Weights of a small mixture-of-experts language model, trained from scratch on English Wikipedia: 32 experts in each of 12 layers.
Below are experts of layer 6 (counted from 0) of a mixture-of-experts language model. Rows are named router (the router's row for the expert), gate (a neuron's input weights, with its number), up (a neuron's input weights, with its number) and show model dimensions 0-255. Each number is 500 + 25 x the weight over its row's rms, rounded and kept within 0 to 999. Numbers have three digits each.
After each expert's rows: a language model's description of what the expert responds to. This comes from a sample of Wikipedia text that the model never trained on.

# expert 10
router:477473461479497509477487537517511456507477451464496446483506518482496438516494481480500544494534528470495469465482491543540508497495495504512494488479460472481489461520501513522493511518503499515545489497504507486486462461452462505521460522526496525510517463503545497525520495529531457489512470478506474470562504522548504494503498495482522495532515488500476493479463461562506490502508462523508513516540484521522525512487497501539505500474522482518511530507499510585483525483477488446506454510522525518530495494536487511484483525467546516462530511478466490499490480442472529510488534541544486497503498482515467467478509521541513531497472505508500502485493497483500522535477522525461480456529556481526501515500469514490483528483520454512515531475504500518539509484508468
gate0:472520470510498562503503472482474515501477506494516472513511476526558529532461482508540484515496528476488486510502533495505525489441539514503467518467482486509509485536515499505499505480487497509478467528530465454457484472520482515505501495483453508495454491524490515481494509496509518495506532468517499488480493514516497464465532496522516475489527496517473488495501506489549547489484484454494523488511517556522486496548488512504530482544491484455510497543497500521454483532502489499518472510518480500523463513475469547493485433497473497504515496537488493511501495553529514489537543473460533478480467526467470536444449469488507526487500530500522528465437499514477500526508494538446498483489532537542510480440492466493507464530479541519478485479506485491515467481476505
up0:525502478525481476491535525521516479469489542533494536488490509488519511545492490527477490479519469511503534518552504460475518465468531495497502477494498506516486535470455482528515474480497529506512507483504488551507483497502547505536513513533476538470521491475498514463505491455535506518492483556499538496459553505484500488516412510486485519533521490522522535468492466482513493525516522530462492532479519479502478504514517505494495483485478500520490486435492509494496487481446511490506519508424509495470538544528554489492514492528531504461450512531518533474510494461491520490466490506463502483505465481528517472493487573472522481513509452448548492532529533481506487492519514530535516506519527490478474531521515487503495498512507458517503466517495514488480511492466481
It responds to: Capital letters and first pieces of surnames right after a given name or particle, such as Del N-egro, Van Bur-en, Ralph B-akshi.

# expert 21
router:503510485506502463474490485533504504467488526482511484473496501475475476503482490530508487492502469499503498496520512483525515549508484498541487483449507516494489490462473488504528484508500533504541431502509487472487517474494487498561485498495567485501518479517463498502491545496472468523494550544501459507449531519517488518505519528489476530519475496485485506496464501508474491486530503448476499529479530455526506495505507487451471485511477527480466517483450459460495480529475472481455458486526548515434536508496517488481454528545488499487454510508510521519465446496506486480506459528505504523482496519502468506526501485470454465512523512476523576493494498524531470507499494527489439504531538526501492523518531533481480523478549485508511478520518489505515466497460518
gate0:545501497523461498491500465505495487480481520512457513508520561511528517524509514491524482529451530549466511475527519509495464515493496507504475508499514492525505517500508481500464470516479493491488503476484479507486544483491483483508496516503493511512449499479491517487487512550541482487467501461507498523535511547460511494514558499494512487497502459498479559497496497504503465483496531512548536504494561488501461488520500491493496536490489505502521460417472490511500523491570448495524503542494537447496487521465501545512519496477492507448495494502540467490485503482521485528498540488485524511531454489464524530492487514479528501473524488487498507496463458473483483462478525480491515453551489486510449552485528503526515537498508467486505483556488514498490537516463447
up0:523469528503469499488475502476496488517464497504497487492529484503530483473526528485496457496469516543452490475524548528498498517500520485514520496516472471497521542525484514489458486497490486541506556512485486484526560534507470490463489511507505467486447490480502518503489497499532523504482495466495559493530482565489505452508518514482509541487500476486537542503514531463520522510477474478554474513473554496488468525484531527488441475480465492499503492473478481509531521538571498498516523497500472467483543522479486518510485518501508485497536463511550464526463501507556466490537482489493499512464499546492499521514508499477530427529508463512518474460521494519491503495502493456513493463546511507511494505466503504521486470469502500505467495506527499527502480481478443
It responds to: Verbs, particles and auxiliaries after a subject in biographical narration, such as had, began, received, grew up, was ordained, did not.

# expert 22
router:536529454518480476487475510533497517491534499505538517489533515472464483518497520542504500438561484546506493462528487502502489496461480478520530530506468499459481450482497496454531516494463498481554455448495498472475481480515483514530517525465524482460551492486485493542501511526495520492518483527493486558461502521480504538482469532484488468539481470531522524511471500472507520488481543509500498526474533493496510497509498491500472499517497490545494484515499449444495496490495479498479468507527538484450529518464469477493481508513498505505479522506511518484448538516482518507553493499513531505460506533555493505507482468491485478495525523464483547475503513515525540496509457478506461485538495503498444490523495474498454522520502498461483517515466506531502473484485475
gate2:514536498517511487497527525462479544518501533510524486540485488513512500476490533581474531502503470472516480479504485490494532539511496455506501532496508509497511498472492520443505496483498508519522478511503508479490515496491503504518484498468496474457528463523514522541504491503535472442520556528539485511567499464494520481526451501534526525490495546516524469462536437501499432511512467509494480501495511507486465477524538516455512499516514486497462497472546511519480535465475528545510488480499544473535447504497496521507481515525521500497508496489539539535517495493488464535490490502547531526464526536516521524512482513516527498492522512524451507496534518534503507497538496521541548486498508502486512482503500559513495436519520495514497519462481507485476521508482518
up2:492505512481510513495500480506473508457475541503499494540493462469488503481501501481545469521470526482513509518494494536472524513537515555495510519503535497488514512514499477528520508472523456536481526486524538516492459523478491489496523463524558513548496484478479496462478535494513525479489510492515470506494492493464477540475493513500536444532499505501520489487514554500437496464519504493489508503512525454528562524493517468558548510447514504484503482501489513513475461513523525494512541516511491482507527549522490528492511528505498565504511501492522489497532496509507493482508478449499486459511522447515496482452514541523529489534496471477538480509502475488508509495528505486541470611483467492514464493504506474522511526465518514534507476485545511496492483494500502
It responds to: Verbs after to or would, such as qualify, keep, increase, and ordinal or result words like second, final, won, lead.

# expert 7
router:504482501460511509495472480461514518563500473485534515521475487491532507480508465461486499480464467544462504516475489469466497524490495495546497473516463496490549516499518514503553565496509528506474487490462448493503487496528497492495530528521515488500483537530516524502488518480496452538526509497525522557506438468540514482497504512504528512469517467493493471499521492524537526486494551460497504517488514523509462480544513473553472490488476477484473489494531504480452486499514478517500512504482485491488517546482509484530533497480534558485538471472494533527559489513558503505509497464495518518539506489479483475504483529492516501495530492500495570493463453513505533519544491492501515496507485505491509534488459504482509447487503523481510480534490508563493517485467516
gate0:532538513485545456491548460477468478472513523495465489470487490483519509456502534495459474506486504455499518482499524481509536563523475538512401509504513490479500519537494533523457485487487485481508511488520485516453476502515536494489530461503481516498502522509533450457484492488456522478487500500448517491476460471530510487525459494471490573507495507529517527485518502503512498441505520462532527503479464421483483518518485496457482505528521507503503514519500501512496520462444500487499459519515559510499517525515496522500473474512501527516494475476503528517501516471475511525499524517519493487524519494501481498498545477447519532488503515475515514531471487500511510490505514505503493485559495478499437498517512513479525495491463508466534521519475508513526495522486503
up0:477527473464473537468513485540484502491479473527513463547482453504502486507491487542514503460518506555495516476498495501482498495485533514486513495489500505488460486486528485507502503496499507461494468475474493509496514571513546518485483529516522543517495508491457538546553498477452502531503472500502478510505542495449504494495495497519487462504486471486485510517500491452529508551498509519493488481489491534487558484472517496524506469497535488494477487498506505486491452499484474504448533452438513494523472479510457468494505493476522471481460543501513481475492512527453521490540534481473537432516476511487481462485492504485503503479546506522489538499502527524507500485495507536519502476524533493525493513491502519491506518522458554496494509465533408497474496466510539
It responds to: Opening pieces of Latinate words after a prefix or first letter, such as con, ex, ad, and pro; examples include enc-oun-ters, rec-on-ciliation.

# expert 1
router:483505490549481484557487483544491549526523538523522470488490460492506547538504488494533512473455510517493506496483488517466525530532514462482518459518520490504479501547462511464526458524478487499496434504544546519507477484528496513488550477487473464468493509521528519525475483475498457505521523529468524511524547490508503468491520521555453548512512466499531465513507464491490497501459499466487515518480506480510542477453482504495499482523533501524491540499519528470495493483483517520502461522494483524525510510505527520458496501486504490574455487476494497485494475472479486489442523475500475460513519494504472506539469496497522512482459460509471547501510518536517565472508506512507489522489493473485488493487499540492508494527520502477463525509457487531500470506495501
gate0:496489483498486521476471559496491494535528527474502450512526482477500457537525545530508522480552464453472462504496545492512484493489500522486535462515495497489500501516464552482520457507521478513508502474512485475483516485458523519492474529469516502508527521474510502483489507529496499474521541507492512549538504533535461503476475481501525540498500490530518494503504441480482509528534454498555462530503531519511539511490516512521489519518516458504462489505492532490491474497516497448493552510511475465484491447514495491520482474523517495506488457488477459501440514488494472514506542496520503497465470552508471530489495491471447470494486574480522466467502507505497519523520500506459497518501485506520504519531554544496507531504525485523478484513495487493509483464441510
up0:530481501517489488475507484529487530517505439480504535512499518474533481546516556510539522524533507464485494512488523500530530511488528468507540480502486463509496472463531474516527509480525513525473499461488506503509517494447480492477513481480477480535570492505491517463506490518483521502492481488465479560489537486519509492502500528494443523542479524521517502494514519490536475468482497444462520520503526461518515542487499467472516557519532512500483465449516508487491524494478539497524497479488491499533554489516490546533488505493487527506517519505488469489525532524539521493486474505479512503521553508540511524479521487529483470472547502502493502519490509487540488497523510491542568467537513536473490517495510497530476549467449476518538524517512518512503457488478531
It responds to: Sports nouns and word pieces in athlete and team articles, such as season, career, League, Cup, coach, and pitcher.

# expert 30
router:484473478514510511460506516476516484469497505445517467534479506496515463500498484500552524498547476481533499468531460500540528475521463487496509492476497520448518491449546528474451546489515499531538513496529550494509485523467529453498505496465500489551524504491500475474493514491488484464489479549502499473540522524553446508506500511492483455527489533520503517531516521488550493486518498535505502490492486477483497526469521506535486530462488513549506536483474463519516500474519450491469496500471533531512509506515465487540510449443479520469489515510513507484484551488472523546480485519512475474520504471538505438499501485502504474521487471514482482527529496520507475450500497520519506509466493511486448513515504490512551489487489482498498472457488470473514471495516496
gate0:522504542465480509515484482448502484488499493482496498518505519501538560497466486482509500547483484490556496498484518515460480494504509457525478502512492536513556527483467532482511495478481497470489488530512497509480494514528528517479498513511483506443530496476500554446502514500541532498496520476472542494501516560493490481455511519535467535487474507481478453480440513522441529478500519476539471464506487520511495505497493471506488472536481512473491498484464500454495557507488518529497504530451519465515502484469502501500485489520472479545450514512509443526483486462534486520519530498511493521511453495484499488517486500495493490489508524485500541516506510443502538503541508506512499483470483505526546472540547512469553458533506475483505468509447517498480482513489519
up0:526513515525503487535475530525498502502515532537506526555507501563499499463519477514488533459488491521524489505474553544506526467526510500484462487519489513486506544520518501477506533474506525483498469462520479495480475520539512461477470443524505473498506474533431531502464518534560526512471512517472506515530527497480471520482513465473499491473532493462481469484497529507453500519496509528496486474495495492514497557530500502515510484483544500509585532489506491490496459468482513503492471533494503473520503522542523532551527503529517506493465511477442492445555499526467499502491493515479484458495517472522510528501529508548520515471507464492515510526480515516498493467512495464493516465526514475492506499521439532519492489501500493526487490519500482512537533470489511
It responds to: Initial capitals and compass words starting proper names after "of the" or "the", such as Order of the Bath, Red Banner, north west, People's Republic.

# expert 27
router:511513465490472574509510524477535489515486519489492476473534507501517508527553468511505534478500466508526521507501508499495488530500520490490509506503495491503508529543522455507453538509470480518543466446477481530494555480495490493504511549526486536499502562487499524494558495517479497492493489529542537477516486491520508481458533477484539502482478507478453497476464511520516512517530448472548491536495481532497490528536471498524516535545506489495518512512482498525509546521504497479510503491532497506558490488543472475465488468474519464513499487507479500504450502520481499552497537508477526506476513495553469549486505513506467509499485519522476488484480486513475539538468550480462489447467533496523480498487514496490524502491465471517494531495536497527514549511526535
gate0:519529484476466531515520473519516510496464516536520485501497479513528549461481438479469479488523463486496526483476525515487479545515525510497481505551533525473509489497484499495485502464460531464511537519484496483508538487505512456490468473477491458496511513522464534473505501467523521542493506511492477517480477476529518502545517487502527480516512462530497491506469456461496476522496527546510530548530521480506464479543464483499534488497478514460505519497528495493504507466526549508490520506528499536508512495481455490496502501476513494484510513477536491516482488494515536509504514516474477540508524481488487464479477465495527476474502512443472529481503544514505494468499509504546546490547484541479540443499501486502468467571526478525492501515554484446467518477546505
up0:485514504472535522492507456511502513495534511477470494465527528495499495510494527511449513539524525512488515525509460495503532490480525496475519445507536478533474471497541547543508506552508502510517489502502499506516539493495462500474529517527464546497501560472503499482520481480480538499499472514480495477491492482425564515478524476449501515554517496507477533503494511485511537522511532473479484500502527529515455531492510519523487505534529520496477475502442482503474507511495493541515553481464502538473521490487510515493485462519471513468509494512511539495507520488488494511468534515531553532529512498489541506500550494468471456509462544535463471493537472479509489520489476496462507489514525511468486481497483530523469508535462556527489500529476510517460505519502531
It responds to: Endings of place and proper names, especially US states and towns, such as -ville, -ington, -shire, Idaho, Carolina, Whitehall.

# expert 17
router:504525511528508456439459466498479477489500521502493501500448482461495529490529516523485513495479485498488462508508494449506488511489501514520512515472532506558512499496505511509481485485500519469496527552488534486474492489484464481480488491495540541455501502520549500486505486476471533477501530500440504545497462507457542508516452455513532522515543500498522507492491491484519518518494521519472521481543500536511511471528541501457491472497469483486479516486530515492481482522493535494533482504543480488495516492490497487509471492545516464490486531509519495492504455549523481468488465455439515508457490522440519500468486525464520453503498546455525540504470519524466438478512493482526531487507498483498539485520448518490477481516544505500537535492497500459503499518533499
gate0:488481543464522502504488510516481482520521522526535480477495499499532487478486463548505518462499519506512515471488477496477511497518501512520527514508506548534531488491496483488477520525536485504515522509519488506483455540511498475531502497517531533506516473550483498489546497530482531562506505531486505526520496494506464473534519478481494503509497546523517495549505433521451513480502529473489509514525506518448493507510507512553522484452487471553523513483483524499529510511493482502482464511476515516534477487491515489471482530510465498476505501460497459474495486542445434463459485520536470497509547485531507526515496503489500499535478486512509492499519514435476507515560494492486483489491525468539482507484483486513552461475521576476484507533485496516471478547473454
up0:508522469534494469483511496491493489508533449519498492529518511482531476500498539483528497508481515491477543522504497451472485468511494527406510515507506507458521454527461512536515458530493523493489476484511509487495500484524473498534503525517529518508509460474488518535488511524482487516494509459512506477546501506498469493486515504488500505544478507485488513559500473496435466492535491465540510472501490502506501458487506500491512490510479475461436461485495565503441489474506446542485500515477514473504498503464519519474504520508508513499433491490461517487516521507475524465509508498490530470436479546485461499498503507495480512542461546519477495495465468482498520492519540480502526508550508460514517480493507477490448529470480482489527462540502468520496516518500516
It responds to: Function words and merged phrases like the, of the, in his, to the, their, its, usually right after a verb or noun.

# expert 4
router:481480542478524532466467489468503483466515466495472446491515494497482512473506525507496510519488528520484500497484493507479520533502520520472522520474551492494517527545487469470534468517494486504497499489481531503551505530509479535480518521477459532474467529496448503513530490534510490473526472522494474503510514512475532504483471511511465493479484544537498488445509497528496502543488505471509519518506491502520534512519536489525494498471563541449494530504503503520480553503466549462511531454541538516522512499482509439487461441487467514508524480508427493479468537491497514484526498476479468477495489518480516498468486510498477495474521484518500457523503512539492552507508524503500481530510483522522505494470536502460518486463472460452464484553530502519477506489488529
gate0:455450508506474538472467507517471461506541500462533500503532527495485523498519489476488501487524437512539458503491501499489444500553431537498524506521512515478521528501499485467520540505516493519490508495496502471510503508472497495494505490521523478504519505510502480559497489525501498471528479445478475475498491517468502490532496508487504505494500469515524522512507488543476496490477461476481471530469527459528496490544466493492514515505504511519520513502487534496512483489502489477518497484530508507514473545559467498555522483492552495536502522485487512483476541527529479513487441556441487492521439521494537474540551410487512518479500511483474499516481468468503500483460511497464517528470467517506472480507504470518507517524481491534484487493525466514537490509501511
up0:507513518510527534529506514478533505497433501500475509535531494486498528477523447485528504465477488512493447485469487495482499507531467526520491488519508514485430500508519530490537492476515482494514493487501525499497481512469552545506478496506494467520535478541493478533533488503544528553507511507468505542480512493459525487541507494465489507523520533515582508546513502500469522508476497515471472489539508492474535512465496490514471513504524497503529490500471488477487511491432537474469462500507500474498530497505486469504486499449537513494512543482491423484472475491525527503475446549497482488531501453453491481498513492522487470459510490514497503455499515506477481530507513494504468478467518512469499511498544520498475531483539527491476510532493503537511441497523508
It responds to: Single letters and short pieces inside non-English names and rare words, especially Slavic and Polish, such as Matěj, Kraków, -ov, elsewhere.

# expert 29
router:508457540460467539479508527512459510477479571473534500498522516477477491470508513514491560504511474502489510489500476461491546460520494472531498452485501472460497445501510558498506508521509478502483488458529511461512493489462516532515506466460540463531527504508468503529495499515448503479539504502457494533483517466486463484516502487505487485457495499510528528476525530513528496488513549530472537494523501457497536497535487490512452513515470503470489453503484512475508440481481524495523524526499541510507541477486516534503491504526480506462484484499465489458513526507503520496497462493442506494513535497520491481495519507501504525473537521458462496521472485500536545472491533509526495500493506554471523510514451490537475536501491484499530470526501531509522502511497526
gate0:532470530510539494517494473502501522479534497475545483483526508488473508473488506473496486529522540530473492476519498496498535483497491489514461482509559458482496507526487501505506560505485510503493482476527426468472500470514506481503461491560507483504521492510496520503500466433490563496518466502485489480503508494483478538520458483497507488471476504471524501529487546525478518507526518483495497478515506543513440499529465502529544521477507517486530467535570449495505468518488507501543507473549456538488466456476511533523484454509504493482504523484458483558531473551515483512501509463541521540488516471488506505511501500553511477506478496525514524482508492494485538477525479485483454518513464513479534475469519459514491512511514526492494530504511491486505491487508469
up0:530514501515476507519480472488517531480480504516493511537476494494527497544518531526485490549499537464485514520543479478502475518536514492446512517556527468514451474524510508505495492503502472448509502507474495500496512505485505531542494472531459499503484526527506539472489505452497487447498499509500507484507494484473493535503530492498538507540530501466443502497490523516491475538487516492477525492532507459520492513519524501491502525480471485512488510527518487504520522558516428524558532485449477465464462489465514543469527475538528477502479450518483502502519516558514510490468503428527544510532492504500486529478505506490498491506502555493477534508477492458554525531477500513528518508511497519499479539495505519512457511489535509450504483501463532497490520543509493
It responds to: Single lowercase letters or short onsets starting a word split into pieces, e.g. r-acket, h-orror, m-oth, f-iber, dev-ices.

# expert 11
router:471491454515548491532471519494472528490492460516522521469517488529486484483516498499522452465500511482519523499496542483452527484482511544499495489496521501512483453492489503455472526486466501479489470533486487462523522458496486485507485488515520517518515522488513534519508511529494537470531513476472525478507480488550486536496542493505523529521529481506504517489552495465436483477488504478524459463516503479499484456475458511547541495499518506544510473502549487453508460491535473539507519503535470514532479520523493491426487488482491515513480491536524477513536482517469487512521450502523457520489497494504534503499546524509460496514455526531531484515561508528519513492467491508528473492531506478481519462498494496472513504516551533449509510494488532518471506488541472
gate0:491511486462441478473475472531481465493500504535495486527470503478498504526487473492513501467502540520466527525499527479477507488510492536514486519492486482528503490507466500506509514523536487496526480468483540511482501522456505507512522536546561530481516474475448487500493526497528511503535514514442520476495520485476483501499456484497524490502482504462473529502512486509509504506514482522502542543484483507510513492523501505509518537475520471507458437438538558502489467474529501462507556488489519472518503522505541490469485485495522514459495514432493543461501526482516538495524523484477519496508462517493520501496479535492540514499477519475491497497478448461479499476470545487462484518511513464530525517507562494546502513482547498536482497514492434492507525507494552
up0:486486546543514479534484456514525502477501478444461482519516512516488526509534501510533506507500541478512508511509518519477509491537544461493536500545509524432497485465516463525503505481498500509517464495538521476460506507498478495507470471535476490499476531515526532499502554509462487484484493494501528517503465508477490473555504487468519507449522455480449492502492496485466516528520504537525477482514501498481432530484482514505534514484511502519564506446489508488526526475479498492524459512533505536500461505532484453492491483532505468524484474543475464489512500472485464503481449495471520473550498467549541504490521503508471503479481522497480483520538478524540520522516504491576475466524501513485480534484517510511513507467516502453529513491499508503483518483524490
It responds to: Second halves of compounds and base words before suffixes, e.g. sub-way, arm-chair, flag-ship, spr-ay-ing, plus nouns like own, business, Council, Island.

# expert 19
router:547509494516492497532483473525510501456451525542524524463498500521501505472504516526475472515496511475484488515474527465500507519533503531493493503510506484526498547523516532494525482491535533502534542472495483503514480543501471513508545490480505492478500498504502481500515535514453514527512469526506521536490451521453509505536484501539508540481459546533508493513484475516525465558528484540504511471486495504476471462510487488460502532476501530467463497488524521471486506527489525485482538472465457488506464492517493447461521504540479510490516525492527509513485501558532538481476476480460471502532513455491488552546507457456508509474494459435507494511467499469492535508531532467483483489493462479514493514457506497466491463461507526475489467500481497536505520473489475
gate0:498544530547462473544492517552489511511487528551506539473482491527498483559465523448502501502495473517506502506482484486515552488469547513519467543496498530489534480434489509498519461487514533491475530482532476529550460504516484498512448495507445474546498495515488537455503516510520478521466524503506494479501522480523512450524459516525528511500490493488468493531491483510490488511531481457509505534479531496487493514476489513495509529492509479506534478517532523484500488488502507525479459483497475524489520471524555536521522510476469470520480487478485498534523523490498498489490523497476504501511477497510508553480458529526518512491507486550483507525479480517482528486523505463506545535534464522530490513460468540526457468468495486508551493499503551514454502514534504
up0:502497478525500507524541493490495477475448474509498498512488454508484514523510500515556529524529501509490500509526482521460475540488516471519468507502523575477459488509513478489506484495496542497446478509552479472506500501536541492545495467502489455510475493464524528500503506518492513500452471540526507521486475507511473483498511576509496496505517481514517496536543512475496535454477546490552518498477497514521519539475468486468498501474471462451469482509485513443447500492447493525491498518539525476461495460462531504555488468530497478490508526496538506510502444473500484538524489475540507511482501509531488479507499519498507501490494539504483458495519486490504481497524453511541520533546505498528529525514545504515468490493503510506480469530517513528488503542489503
It responds to: Inflectional and derivational endings that finish a word, such as -ing, -s, -ers, -ation, -ism, as in Moving and astronauts.

# expert 23
router:540514515528510437464520501503471531523525534501495471482471428516493538484476487523463431476522498510493533536499522468495491506509502506481478507493522492525498482499483463537464515469494480472471512507520473506487534468518532478501510490530472508493489460525491506486501538484502531529507511470474549506512498467526509539471487494496536479486507472497525510470516525455508521508469472501534563472515440546501506515497507507510458489458494497502482464481507494486500497520503509524482500512460501537523488489502465494452536461533522444486495477531508480531522471507488484506523461534478494506475505531525518474526479512423533462504496479472527540516464502510508481461528491485514514502507548479558515473484469487477471462491526520515512501460498508471528484489464487
gate0:477533475466500484517493480461513444542510504513479479527444486497514476514536501509507526474475484446491485481537475514531485522503450445459532493476467481504512546496452521539519529495534493510498488465505508519511514508497508503514481478474515501451494513499536488513507515493496517515489510509488499528521502543515478487497515462501529524506482516473486466515489463513451486484537503493471497497483491489520521510529501510523488475486483469493526534540522486532504481477499517510506471505490540484530513494522480491490435488524535524504487494476483464494481509494512502475508546517495483476469482543440500492490474517513462488524523536542503491443476504450522460500475492467512461462522522509471523498446526468509500488540589480508497467523536484484458540469467547
up0:493487460499459509511501525523534542477529467457502490497515519473518543497502480507580507504549528505508570501456511534494516516523514508530525513542486486503439483498509474489517489498499529501503460541502460505507473523517448494498470501500467486528519502467504515500485501469539507454512448491476518492486466484504516497455450538503491486509528535535477454457494488541503507510507462527502489507495493480479508492519490476495487494493515512452511505525501514471488464496501459455508525536499455509488482530479519463472513500469455511537548473481490495486476530518496521534534524529504494505457502494512504448490500445521490494485442504454515538502535497508520513524485506492477531491519514509469495479509545493497509478533487487526511528524566521505473491509523458
It responds to: Adjective and adverb suffixes and quantifier words, e.g. consider-able, unanim-ous, clear-ly, -ical, plus some, many, most, other, local.

# expert 20
router:541466547524495489521503505494506446529503510542535490475478531513488477533500503497512490519495521519476459522499497481522525492496476490505515515508492513523490486495491566541511497461498485515482541487528445458480497479478501515507504487514517494527539468506526483478414507493447513469479542509495484483499495528458480485496511499533506479543548513476500494530525513526553490503539534498517492514508488532503517485500488507485515528474538481479501440493516478483475494466515531520509545514514507468528541482474518499520499514488516486476482505524513545534518520521531500507532521477504513507522490524512535494471475555520561490538488534519469489528477531475445514525479465484521524565472496497457488485481464511523497486473445523494473458518484470454492491483526528
gate0:471512547506560533481534494489516519515510553484571514505489500518476500522486520504526496526504467519477514507458489485529554466501506483499542469507476569491499525514519529519516481498508483487466498498482503513495466476519478447552533498492490504488486476462535535506507522469490501514502511521451497477499512489501499481442491497510510492508506527493484499490540534518526518529472495471512510486460450469497480482509491514491489512547527502443493473493501472507490454498517528512473515475519511515504447492516489557493472452547488440475517494535482518509457510542507488488471500468510492497552524482488456531517476445466495478482488488540516503503493499507537496523529495519495519517519471493457499453478496465481524497539482489492507497524516543453489551533504526
up0:487450511495532506481533504479536519485500537512524515503465506535478569498492501492491475506490463518482479476495540488486469503475526483465465500539446532508511434495525533507505507555487471482463486490491466520437508442519505499508549535520528495519490521495492536518473504474513527490481491515470474513490507500506467485491522511491491463506483513487516508511474494503504491498470519450507521484496473470479470472458516521471478537568490473476470475474516477527507500510513462518462462500506563481461514487506502482491537517522490476493533495533499499481477498547531486498490520495487526482514527490503454523489470488473516492525504490548548444467510464497512529505490488495468540487553461518496496458465476505517496516480516484439491484506476546513514476496462524
It responds to: First pieces of words after "the" or adjectives, e.g. on-going, under-world, gr-adual, hel-meted, plus conjunctions like and, as, or after commas.

# expert 15
router:451492530466505528488502516470493490519516442508475563489498485533506485469488480488456508503500509509538478492500523540533472478455479531476468505513464506494486508482499489491513510521450478466490515532524516507502459533536547490501515520498542489512471488488482491535526497512536490509455505482488474491524492473513481471494467500502477539454493466478485459512496544511535487492545498517494484469494477477516538516441526509507531540510474518481554526499469475473534563508547463493475516508498536483527494527488540525522483467497479510515516479520518509529517505457519521499485534524495510524500498485525476572483525437556504513493507475551472505495498476497482446476516485473562484518504504539496484488513506460504490517543494507495488519520489524473488521486519490
gate2:541491504525479522509515513496498494523520532475507514509562520506494469504512459530489492501508480469500508467469517497485525470484468507540482506536533508515508474488463545536454510495464488442474488519500481532512508500513513502511486520470505507514487468491485494499513511473502541508511472488509535514485482464476506479543489516478482501523513523508518485542495498505471481428490489531499489487494512524483508543468557484567476477495474486526472484480507513468447477503512499543496504501496506567464543478470462481510512543501468481492498508460503483512506473535528512474539516481507427526471473534497510437465485511501502458530488449498518497499516509494457517456487491519531484470470472447489462499485420486469501486511523481486540507476495494486506508466513493
up2:430463493494507499534474518491493488483492497487533479546536473553509507482514515501506519531528505502488490489480483515529517503500456495499496525508509490524475483582521515511504475481513508515466472502478535501484498538484481494518519482517500535516557544568536523508473475515495472503485515530508421487486524532505510462461494465516499459481510497476514508508577480504485507488501500494467516464498473516490506493506475470441506455503483515512477530530487511541486467519454488447513523465534509490493459515528498499470486502529505504467508507495527488475454488506508481494540469510479538450503551496512506465480479484485533503478486504523531510484525529522561510508457513538507509516529497513515517509507522515532512491469550500513503507467514488474465481469451509
It responds to: Line breaks ending table rows or list items, plus word-final pieces of place and personal names, such as Colchester, Darrell, Afrique.

# expert 28
router:504500518484505491505541476522513507512471491530543495478512491511536493517466499493504476513528490497493523524528492487538521463484515536510537473540538475483490503523482488495536520500536479479487435546505493488506483519505461509497495471487487494545500443503487522532500503511466467528538505512509485513482532504511492468524521477507500503546497515509506500469524470459461503460532500523484509512484538521538447502477488500495517540547504520562497477449520494487517443510486470546483479531487443524499469484500511503473529524513490487518482507551524537455520459523511508514500537510514550494529488495495519467524480470468477476500442435540468487505494512537504546470480481507535491533500468505501482487476513535529482532447515509461498480510497511502498461468484463
gate0:512512517482473476487476495509519480485499498529510537449486533496474480508539481499550494491493507483490519483509499492546472477458495491518530484502491489485545512504423522491479478449509475495497495459508465477496523467521520480521468456537503506478489525488498479519537493483546499547486480476545511510498507509517492506502478475478524488505501470488489481472445483501485466485448512458522483520481542490544507517553473508483510481523483482488510508489466473466499525482484448485521449509488496481448482483455498532486493528499458493503512525485519476560472496490529468524468527514504539517477474519516538526468524483505497472520493545530449539448473474489534502462537486520462536490474474477476493457512549494543486520517515494526501490509486528519547492523496497
up0:490491526559480491516497451505526505488515479538513481493456493537472511509493490497539519544516510493475527534477479497509510511497502447462498517498455503499535456503531495537520510497500511484518506507504470475484485513521571491509471516523531534501495516484514542472467482484458486484515477543488493469455531497516535484510531502520532477514540550475521485537485459515446490462502535502446513517519499455477527495455506535505476486497505490497510517489514503512430446478511502507498527506465483531503473470518504480521487516516476538521525504450503512507513541502460517470502521541554493508481467508494505508505491487546509520567485525536471531518464494530526561511488519483518504476476500513518514469512500529555532493511448472491496496494481490530518496516525501
It responds to: General nouns after the, a, or a possessive and often before of, such as time, way, role, people, efforts.

# expert 5
router:460495536529520493509554503524490534486503492492487479506533491500471511521531489544525516460545486485525512506474486514463571457513501527471529474503518501466450537491536477491486466545541486530522470522483495454522536486491503486511515518533470476512471465516454495503497459456497511500510451530539467469478507489468533546530467506457444479504452521464496490518511540500481473459490494514471487480492450485486497514490477500502485525500483477477519526506483477472519458472515499484467510524487479516473497508529523533532515475531495519466484482505464481489474481509501527498494491522516516499477498479500462492520492520468503510469500483475508478529493490498493487463487502540458491541517512482490503496542484460536505515520515555540495497469488471471524547435475488
gate0:471491498538510485461450534495474517484440507508507516534512529429515510484471489481477498496469497527488526494509486463497538497479510484524504546493503516521477504501482502521501480449497469477443501497463486535425456490507500460513482507529435494482509468447491512496451537506531481526542505461505520535490519537486473496510465474487530516509535467498520542529514520493534524492488469486522514526536510484507477486487483516513504498486475522527505451518558512538486495492497492473541493480500515507498563508451482507527514510512507550531468485509498525521521518476521529523551520513509522522518483503496497442478518493461556510488505479482496496488528474518484512517462506510529497514444474472477511489507475468480477478498496520519483544526508470519502475482516513
up0:492475507501488496489506539488471540444471466496537517469538518466490480509483550468455491521507521482499510508494496495532501476481493524501499520537494487511479471572485475501500529485506472495486487532509503529440481501495527502494497524490451487522493491521493503517497429539486496522503440506571556469550538521526471497530503494499515474515492495508470545496486495460505517498502490489555488510516509497497489485505520502497494481493456536537491497487515539442502527502493422558527474494499461502498510486494479470478498506501518492565510550494502504518483526517485532546492482507530478528491480511509495518480497494503465472479491505513529482480521544496523490474528497474483530500469489481536487488503441487474456530525518523482489483485494464526535445509499466
It responds to: Equals signs, closing braces, percent signs, km, $ and million in unit conversions, LaTeX formulas and numeric tables, e.g. "1.000 km = 0.621 mi".